config = dict(
    num_hidden_layers=8,
    hidden_size=384,
    n_experts=64,
    experts_per_token=2,
    d_expert=224,
    d_shared_expert=0,
    hidden_act='swiglu',
    moe_layers=[0, 1, 2, 3, 4, 5, 6, 7],
    router_score='softmax',
    normalize_top_k=True,
    routed_scale=1.5,
    balance_loss=0.00649,
    balance_bias=False,
    router_z_loss=0.001,
    n_groups=4,
    groups_per_token=1,
    init_std_router=0.0133,
    lr_router=0.000808,
    vocab_size=4096,
    norm='rmsnorm',
    norm_eps=1e-05,
    tie_word_embeddings=False,
    optimizer='soap_variant',
    learning_rate=0.0038,
    beta1=0.95,
    beta2=0.95,
    batch_tokens=262144,
    max_seq_len=256,
    train_tokens=2150000000,
    max_steps=8202,
    dataset='wikipedia_en',
)
Below are experts of layer 3 (counted from 0) of a mixture-of-experts language model. Rows are named router (the router's row for the expert) and show model dimensions 288-383. Each number is 128 + 32 x the weight over its row's rms, rounded and kept within 0 to 255.
After each expert's rows: "comes before" lists some tokens at least twice as common just after its tokens as in all text. This comes from a sample of Wikipedia text that the model never trained on. Tokens count by the router's weight.

# expert 13
router [149 122 103 105 127 105 144 103 149 103 155 205  89 175 151 138 182 154 155 134 139 117 152 107 153 102 151  57 186 152 104 118 112 152 131 122 197 162  86 211  94 114 156 156 125 142 149 108  22  86 145 122 124  99 143 144 147 112 140 109 169 126 129  74 158 105 105 180 110 127 147 141 107 102 188 120 149 131 125  87 137 137 137 133 220 154  82 108 147  71 149  82 120 147 145  97]
comes before: "ed", "ion", "0", "4", "6", "5"

# expert 34
router [141 116 166 131 144 139 115  88  76 168  88 120 132 160 134 122 176 180 143 142 154 147  64 139 152 158 158  75 122  86 154 119 130 108 107 211 158 175  73 149 114 139  55 129 137 113 172 157 149 140 131 118 171 157 124  90 186  65 141  58 130  96 126 140 145 165 152 210 139 105 223 181  60 128 136 115 127 121 144 106 148 147 153 134 130  68 148 131 100 105 152 105 119 139 162 120]
comes before: " ", " the", " /", " he", " +", " it"

# expert 52
router [137  81  90 150 131 113 131 138 115  98 162 131 133 173 212 151 151 139 118 152 109  63  62 101  66  95 115  96 130 109 110 157 121 166  92 151 151 155  92 180 118 136 128 125 122 126 198 175 174  79 160  94  97  74 121 126 117 117 102 124 103 122 152 132 145 152 128 179 178  58  48 143  99 113 148 129 179 176 122  73  78 192 118 146 166 109 177 124 153  89 132 125 131 166 154 116]
comes before: " the", " ", " a", " his", " July", " their"

# expert 55
router [143 126 160 133 144 151  97 103 131 141 146 179 109 125  79 123 140 141 173 184 111 110 135 104  77 150 178  88 117  91  72 154 131 138  96 159 149 168 124 148 107 185 117 159 133 113 158 132 163 155 156  74 136 170  87 110 161 120 152  61 165  99 113 133 112 100 121 173 183 112 174 117 127 136 105 100 131 126 123  98 145 178 109 125 160  77 123  87 168 100 153 114 128 131 139 125]
comes before: " The", " ", " It", " In", " He", " This"

# expert 46
router [ 86 151 128 156 135 155 137 108 166 137 140 144 157 101 151 155 158 139 144 133 136 122 123  49  55 143 162  74 144 153  98 132 124 166  87 129 184 143  99 177 113 143 124 135 106  58 174 156  57 154 179  50 132 102 159 144 112 135 135  68  92 123 181 106 195 176 147 121 146 118 138 132 130 144 169 136 143 143 153  79 136  76 118 127 192 123 145 120 137  53 119 144 198 152 111 161]
comes before: "0", " as", "9", " than", " of", "ly"

# expert 0
router [138 154 149 114 161 100 146 143  66 123 103 202 167 125  61 134 168 101 169  95 120 210 174  83 101 187 129 133 125  89 151 126 171 156  92 159 110 112 173 178  99 162 141 186 115 132 193 136 102 111 153 111  54 173 127  64 127 124 122 109 128 108 159 131 162  99 101 118 175 143 138 125 106 136  77  90  66 121 130  89  91 102 148 119 159 118 118 130  96 131 140 148 110 129 160  57]
comes before: "9", "0", "8", "7", "6", "5"

# expert 9
router [147 109 120 155 151 150 129 108 149 150 164 144 138 123 127 133 143 141 145 150 155 153 103 103  72 152 186  76 127  56  94 144 168 140 123 124 155 177 152 177 110 144 159 109 127 161 171 174 103 129 128 102 122 134 137 160 155  88 169  47 123 134  93 121  90 161 108 155 184  84 160 139 151 132 126  82 111 163 102  38 113 152 133 126 150 145 114  92 195 105 173 139 132 192 179 108]
comes before: " ", " the", " a", " was", " \"", " his"

# expert 14
router [139 150 210 121 169 131 149 133 101 116 169 159 129 119  77 177 160 120 161 157 124 132  87 140  95  96 108 110 151  74 145 167 148 176 111 138 173 117 110 116  92 164 128 148  76 121 115 152 137 172 131  42 150 151 137 132 110 101 117  93 105 120 168 134 202 134 145 126 127 121 173 167 134  77 116 109 141 157 105 108 112 167  90 143 142  96 128 158 191  71  92 154 120 141 156 102]
comes before: ",", " |", " of", " and", ".", " ("

# expert 3
router [146 105  95 148 172  76 239 119 171 142  79 164  91 104  96  63 138 156 162 147 131 130 178  99  93 176 161  97  91 115 125 111 101 163 111 133 165 138  79 167 108 111 115 186 105  46 134 145  77  90 140 116 116  88 130 106 142  75 137 119 117 155 128 110 180  88 100 113 143 111 129 160  92 116 113  77 180 114 149  95 145 120 116 127 173 120 141  67 114 102 159 108  77 125 139  89]
comes before: "1", "2", "3", " new", " m", " member"

# expert 58
router [168  86 168 129 157 120 177  77 165 126  93 121  53 128 199 120 143 138 141 140 124  97 145 113  90 145 122  90 134 155 133 140 164 178 113 145 183 128 106 173 107 146 120 140 101 170 149 157 164 167 164 122 125 132 162 114 146 118 143 123 114 147  79 154 155 156 112 125 162 107 194 107  64 110  90 110 177 171 111 130 132 160  98 129 122 131 120 144 176 107 117 135  87 148 134 129]
comes before: "-", ",", " |", "\n", ".", ".\n\n"

# expert 27
router [ 83 100 102 161 105 115 107  99 175 101 139 155 106 168 104 104 136 148 143 147 166 163 117  74 107 166 124  71 148 135 104 106 150 144 128 122 155 142  94 138 111 140 122 169 128  38 127 141 136 136 136  92 120 146 148 126 155 138 150  73 129 181  89 122 151 139  75 200 115  85 170 157 184 137 215 133 200 168 109  90  95 167  93 156 180 164 145 162 117  89 132 200  84 159 133 163]
comes before: " a", " be", " been", " not", " the", " also"

# expert 35
router [137 187 106 147 164 100  61 136 152 110  91 166 148 147  89 120 137 209 149 120  98 129  68  93 107 128  97 116 152 164 114 150 187 175  75 153 144 107 175 180  86 156 131 152  94  57 159 158 189 147 198 153 110 166 157 144 141 112 163 137 145  81 162 126 177 128 127 131 128 192 110  84 127 128  70  96 162 168 122 117 131 130 106 138 155 105 126  99 188 114 122 100  82 113 148  93]
comes before: "ation", " in", " by", "ated", " |", " of"

# expert 43
router [120 126 121 136 152 136 169 110 153 122 166 145 134 135 120 116 154 180 158 122 138 159 141 101 132 131 175  66 156 168 157 124 110 110  93 189 130 165 163 156 122 217 101 151  85  95 156 129  78 146 154 110 107 111 152 131 156 110 103  96 149 103 143 110 202 111 112 146 159 113 182 116 148  95  95 143 139 161 131  57 106 207 150 138 183 152  77  93 138 108  89 151  63 169 165 121]
comes before: " the", "1", "0", " a", "2", " to"

# expert 61
router [ 84  78 133 125 133 100 127 107 125 169  83 160 140 110 135 112 160 133 125 108 156 154  33  84 114 189 157  62 202 121 122 154 125 146 102 125 155 127  97 121 117 163 105 166 100 162 129 154 106 152 145 146  53 119 142 118 137 114 144  98  73 107 126 102 145  89 105 146  86 160 132 140 129 133  77 112  99 123 139 111 138 163 142 128 134  85 136  58 174  90 161 106 131 138 207  98]
comes before: " ", " Total", "ed", " to", " Win", " Turn"

# expert 21
router [144  62 150 128 173 111 114 118  81 167 119 140 114 121 143 141 147 139 145 148 124 137 131 172 101 150 130 119 164  90 159 133  86 151 109 134 173 135 101 126  91 131  91 153 109 193  84 169 201 102 126 145 110 124 139 148 167 115  92 106 145 200 119 106 143 145 135 167 117 124 163 128 103 141  92  63 127 170 144 106 136 177  92 141 170 105  75 145 153 108 151  94  97 125 177 162]
comes before: "|", "-", " −", "|---|---|---|\n", "|---|---|---|---|---|---|\n", "|---|---|---|---|---|\n"

# expert 37
router [112 183  86 158 161  84 204 124 146 123 128 153 122 168 122 101 121 134 148 150 129 154 153  83  95 147 150  83 156 103 131 140 157 129 114 135 128 176 126 183  99 141 159 128 110  95 148 131 112 118 139  88 112 195 145 106 138 134 169  94 191 140 127 165 136  98 154 154 158 153 147 148 146 122  49 135 135 155 109  90 164  92  88  86 137  75  76 153  95 128 162 105 122 150 135 123]
comes before: "1", "2", "3", "4", "5", "8"

# expert 38
router [127 129  78 126 179  86 115 112 164 137 117 125 120 171 147 144 127 151 148 124 207  95 130  97 147 175 179 103 114  90  77 159 115 152 100 145 122 154 140 150 112 162 131 181  89 142 157 177 204 121 123  82  44 131 152 102 147 154 143 131 166 134  99 145 146 144 102 176 135 107 114 151 106 113 104  89  91 146  85 123  81 132 131 127 207 102 145  74 152  77 163 132  97 157 112 103]
comes before: " the", " ", " Votes", " %", " he", "See"

# expert 2
router [100 129 144 127 185 105 200  72 140 149 154 122  79 190 133  86 156 141 149 128 120 155 100  92  96 131 128  90 141  74 101 108 112 176 107 133 135 158 111 152  95 160  94 149  91 178 164 114  81 100 145  86 122 148 108  78 144  99 147 110 141 131 167 129 153  86 139 155 168 132 109 181 123  70 159 125 176 123 122  66  94 143 119 121 187 139 113 113 155  71 102 124  64 128 128 119]
comes before: ",", " and", ".", " of", " were", " in"

# expert 19
router [ 90 139 168 122 165 117 133  72 167 122 118 122 110 181 145  80 164 155 159 167 124 151 135 126  96 159 104  89  95 106 119 174 107 150  61  86 155 150 133 130  98 136 142 163 143 107 133 160 182 141 138 124 155 107 116 126 136 112  64 127 118 110  82 149 185 102 115 117 160  96  70 133 111 113 143  99 122 168  60 131 135 137 169 117 177 121 118 135 109 128 110 191 133 202 169 136]
comes before: "–", " |", ",", ")\n", ")", "),"

# expert 47
router [101 122 147 182 144 100  89 112 145  87  85 177  99 110 102 131 115 134 156 148 129 129 132 122  67 162 178 104 136 129 159 135 103 198 129 119 103  79 136 143  66 142 116 168  92 164 187 130 150 148 139 108  87 124 115  68 139  71 170  81 173 162  85 107 161 117 132 197 165 107  79 117  36 101 152 117 201 128 118  80 110  94 101 133 134 127 136 126 112  97 114 220 136 129 175 121]
comes before: " |", ".", "–", "inner", ";", "th"

# expert 12
router [125 139  99 125 158 103 172 108 117 150  81 155  93 150 114  95 170 112 159 154 176 152 122 124  77  93 157 100 170  88 111  82 157 121  79 212 152 131 158  95 129 125 121 134 111  89 163 114 149 155 110 156 161 104 151 122 154 123 190 120  83 197 135 134 181 140 164 153 133 177 124 154 105 118 111 132  64 132 125 119 120 119  65 121 175 146 157 133 142  55 128  80 100 163 152  96]
comes before: ",", " (", "'s", "i", "a", " was"

# expert 56
router [121  96 154 145 153 115 209  85  97 143 121 169 123 166 105  85 134 116 115 170 139 139 165  82  98 149 149 111 177 173  93 114 100 197  85 144 195 137 169 184 121 185 109 146 115 117 176 135  94 113  94 103 100 165 136  85  95 104 100 100  95 128  87 149 165  83 110 101 127 172  93 194 127 114 129 102 181 160 131  34 149 121 126 130 156  81 165 100 129 137 162 134 146 151 183 109]
comes before: "1", "2", "3", "4", "5", "6"

# expert 60
router [ 56  80  84 127 145 127 180 153 179 101 139 166 150 183 133  82 158 120 157 162 164 155 156  81 104 133  93  59 123  97 145 118 122 154  97 174 175 159 100 175 113 158 127 138 123 145 104 104  59 158 208 131  90 110 150 110 146 118  97 109  80 193 129 103 130  63 110  87 180 104 128 145 114 122  95 137  97 153 144 105  73 228 107 121 154 117 175 150  35  65 161 167 100 131 166 149]
comes before: "0", "5", "6", "4", "3", "7"

# expert 11
router [ 95  98 134 128 157 113 174  69 166 129 136 115 189 159 112 105 108 181 134 145 165 123  89 101 135 139 136 113 136 120 117 131  84 152 105 175 151 168 112 118 104 128 147 149  89 124 190 130  83 192 128  69 104 106 160  95 118 106 101 106 105 127 147 120 146  55 116 170 108 115 135 159 135 127 116 115 128 172 117  71 135 177 108 123 172  84 184 146 127  99 137 126 158 160 135 128]
comes before: " the", "1", "2", "3", "4", "5"

# expert 5
router [ 75 155 198 163 154  70 161 136  77 105  98 138 135 154 118 110 167 157 158 167 105 155 151  95 120 142  99  92 193 131  78 124  95 159  94 146 153 216 206 132 104 129 142 151 110 119 131 164  77 102 116 138 135 159 102  98 217 127  66  99 134 128 102 113 142 135 181 119 148 131 117 156 140 142  92 129  99 115 136  75 120 119 112 138 175  91 106 127 173 118 132 140 107 157 183 132]
comes before: "==", "The", "===", "=", "In", "A"

# expert 8
router [126 111 111 123 110 109 122  59 182 151 132 142 126 196  63  72 101 132 124  97 132 108 132 109 110 146 141  79 148 131 139 150  70 142  42 161 164 159  66 160 161 173 160 235  97 120 164 109 160 116 191 107 114 112 118  90 150  42 117 104  75 123 148 135 172 169 119 165 168 160 132 139  77 118 132 127 123 156 120 160 152 115  99 155 138 158 125 103 180 119 109 125 111 117  79  84]
comes before: ":", "8", "9", "7", ")", "6"

# expert 53
router [ 66 143 127 138 138  81 103 139 147 145 124 168 135 111  98 104 148 145 175 160 104 178 141 127 158 153 127 105 135 173  52 160 154 120  81 102 132 143 124 182 136 118 183 171  99 105 122 142 102 109  99 108  62 100 157 103 153 102 134 142 153 143 180 128 177 140 102 170 109 182  61 156 109 109 145 140 158 140 106 140 170  49  73 104 169  87 109 128 194  91 118 138 102 133 157  94]
comes before: " |\n", "1", "2", "3", "4", "5"

# expert 4
router [140  48  83 150 149 144  46 123 148 173 136 149 152  88 158 118 143 172 104 165 133 134  83  89 123 122 111  75 169 116  99 139 143 137  83 143 148 128 139 126  69 147 163 114 147 121 149 153 153 185 113 134 101 130 160 143 156 158 172  96 157 158 109  99 161 116 117 147 120 110 148  87 100 109  79  95 112 116 108  94  96 106 108 105 160  79 126 152  64  80 118 119  94 121 134 156]
comes before: " ", " of", "ing", "ed", "s", " to"

# expert 63
router [117 164 223 187 104 122 105 101 125 181 120 108  57 188 113 122 117 117 203 133 148 125  62  81 111 165 122 116 166 148 156 137 128 183 100 195 153 139 112 132  96 136 129 137  67 103 156 125 121 172 102  80  83 127 124  76 126 139  65 105 139  88 179 104 164 136 179 150 157 103 128 115 138 109 104  78  57 144  93 130 139  72 140 130 165 127 148  84 132  80 127 114 182 127 129  88]
comes before: "0", " States", " century", " year", " Carolina", " Kingdom"

# expert 49
router [ 88 126 133 159 157  97 118 138  76 137 160 151 112 134 149  52 150 115 135 147 136 120 164  68  77 114 105 133 115  62  78 133 132 146  78 152 167 168 170 145 104 159 129 131 107  83 177 169 147 233 138  69 127 128 108 103 132  81 142 116 143 102  93 114 209 134 127 100 130 138 180 142 108  86  70 116 138 129 111 118 136 131 120 132 135  92 112 119 146 148 101 172 140 123 136 114]
comes before: " of", ",", ".", " was", " in", ".\n\n"

# expert 40
router [149  76 158  80 149 117 201 130 154 106 167 138  73 149  32 122 131  97 154 116 131 134  96 111  74 157 115 126 164 106  80 125 107 139 105 176 158 158 101 160  75 178 149 137  89  43 117 124 155 118 137 128 105 113 152  76 120 104 129  97  49 122 176  92 132 129 149 121 123 118 141 126 127 110  74 146 168 145 114  97 130  88 100 129 177 129 132 155 107  92 140 138  99 163 109 103]
comes before: " |", ",", "'s", " and", " (", "ian"

# expert 7
router [158 138 112 142 142 154 191  83  73 150 166 135 127 120 131 115 127 157 195 111  95 147 215 104  99 138 165 107  93 121 126 125 157 121 105 235 144 219 148 153 134 209  89 143 130 124 117 145 141 168 170  99 155 141 117  90 130  94 126 101 111 132 130  69 145 128 127 143 163 158 145 140 144 119 170 151 143 130  91  67 119 133 119 156 130 130 125 147 162  67 107 131  88 110 214  89]
comes before: "9", "0", "==", "In", "8", "The"

# expert 33
router [109 195 137 106 124  72 154 121 140  93 156 171 118  93 112  85 127 123 113 179 119 119 121 140 135 107 132  78 147 117  74 120  80 143  97 122 157 140 208 116  68  87 172 178 136 138  62 135 186 175 148 110 120  76 127 127 138 124 112 127 110 187 135 133 146  83  92 134 120  94 185 121  66 106 110  81 134 142 102  82 110 132  90 124 131 108  82 131 157 115 107 135 147 130 142 154]
comes before: " |", " of", ";", ".", "s", ","

# expert 16
router [141  88 143 135 153 111 171 137 185  95  86 112 181 109  65 133  94 111 141 145 162 146 110 142  83 147 155 116 160  56 136 154 132 165  82 169 108 161  96  89  68 136 117 147  95 194 136 154 141  91  91 102 153 167 137  94 166  94 174  91 195 139  94  99 171 159 142 127 133 163 114 154 148 142  89 102 118 112  96  69  88 104  99  73 171  54 168 121 183  64 154 113  48 140 168 102]
comes before: " ", " of", " (", "|", " War", " School"

# expert 15
router [ 94  42 118 110 157 123  78  97 104 124 149 140  86  99  72 102 118 152 135 149 139 166  64  95 108 157 133 102 149 104 126 133  90 137 129 175 133 114 121 148 101 179  94 163  99  87 101 104 126 119 182 155 118 116 129 129 115  86  62 118 151 103  97 123 124 169 141 120 146 136 113 107 140 109 115 131 141 130 173 105 102 169 149 115 117 102 189  94 150 115 111 155 153 112 162 156]
comes before: "-", " |", "0", "%", ".", "8"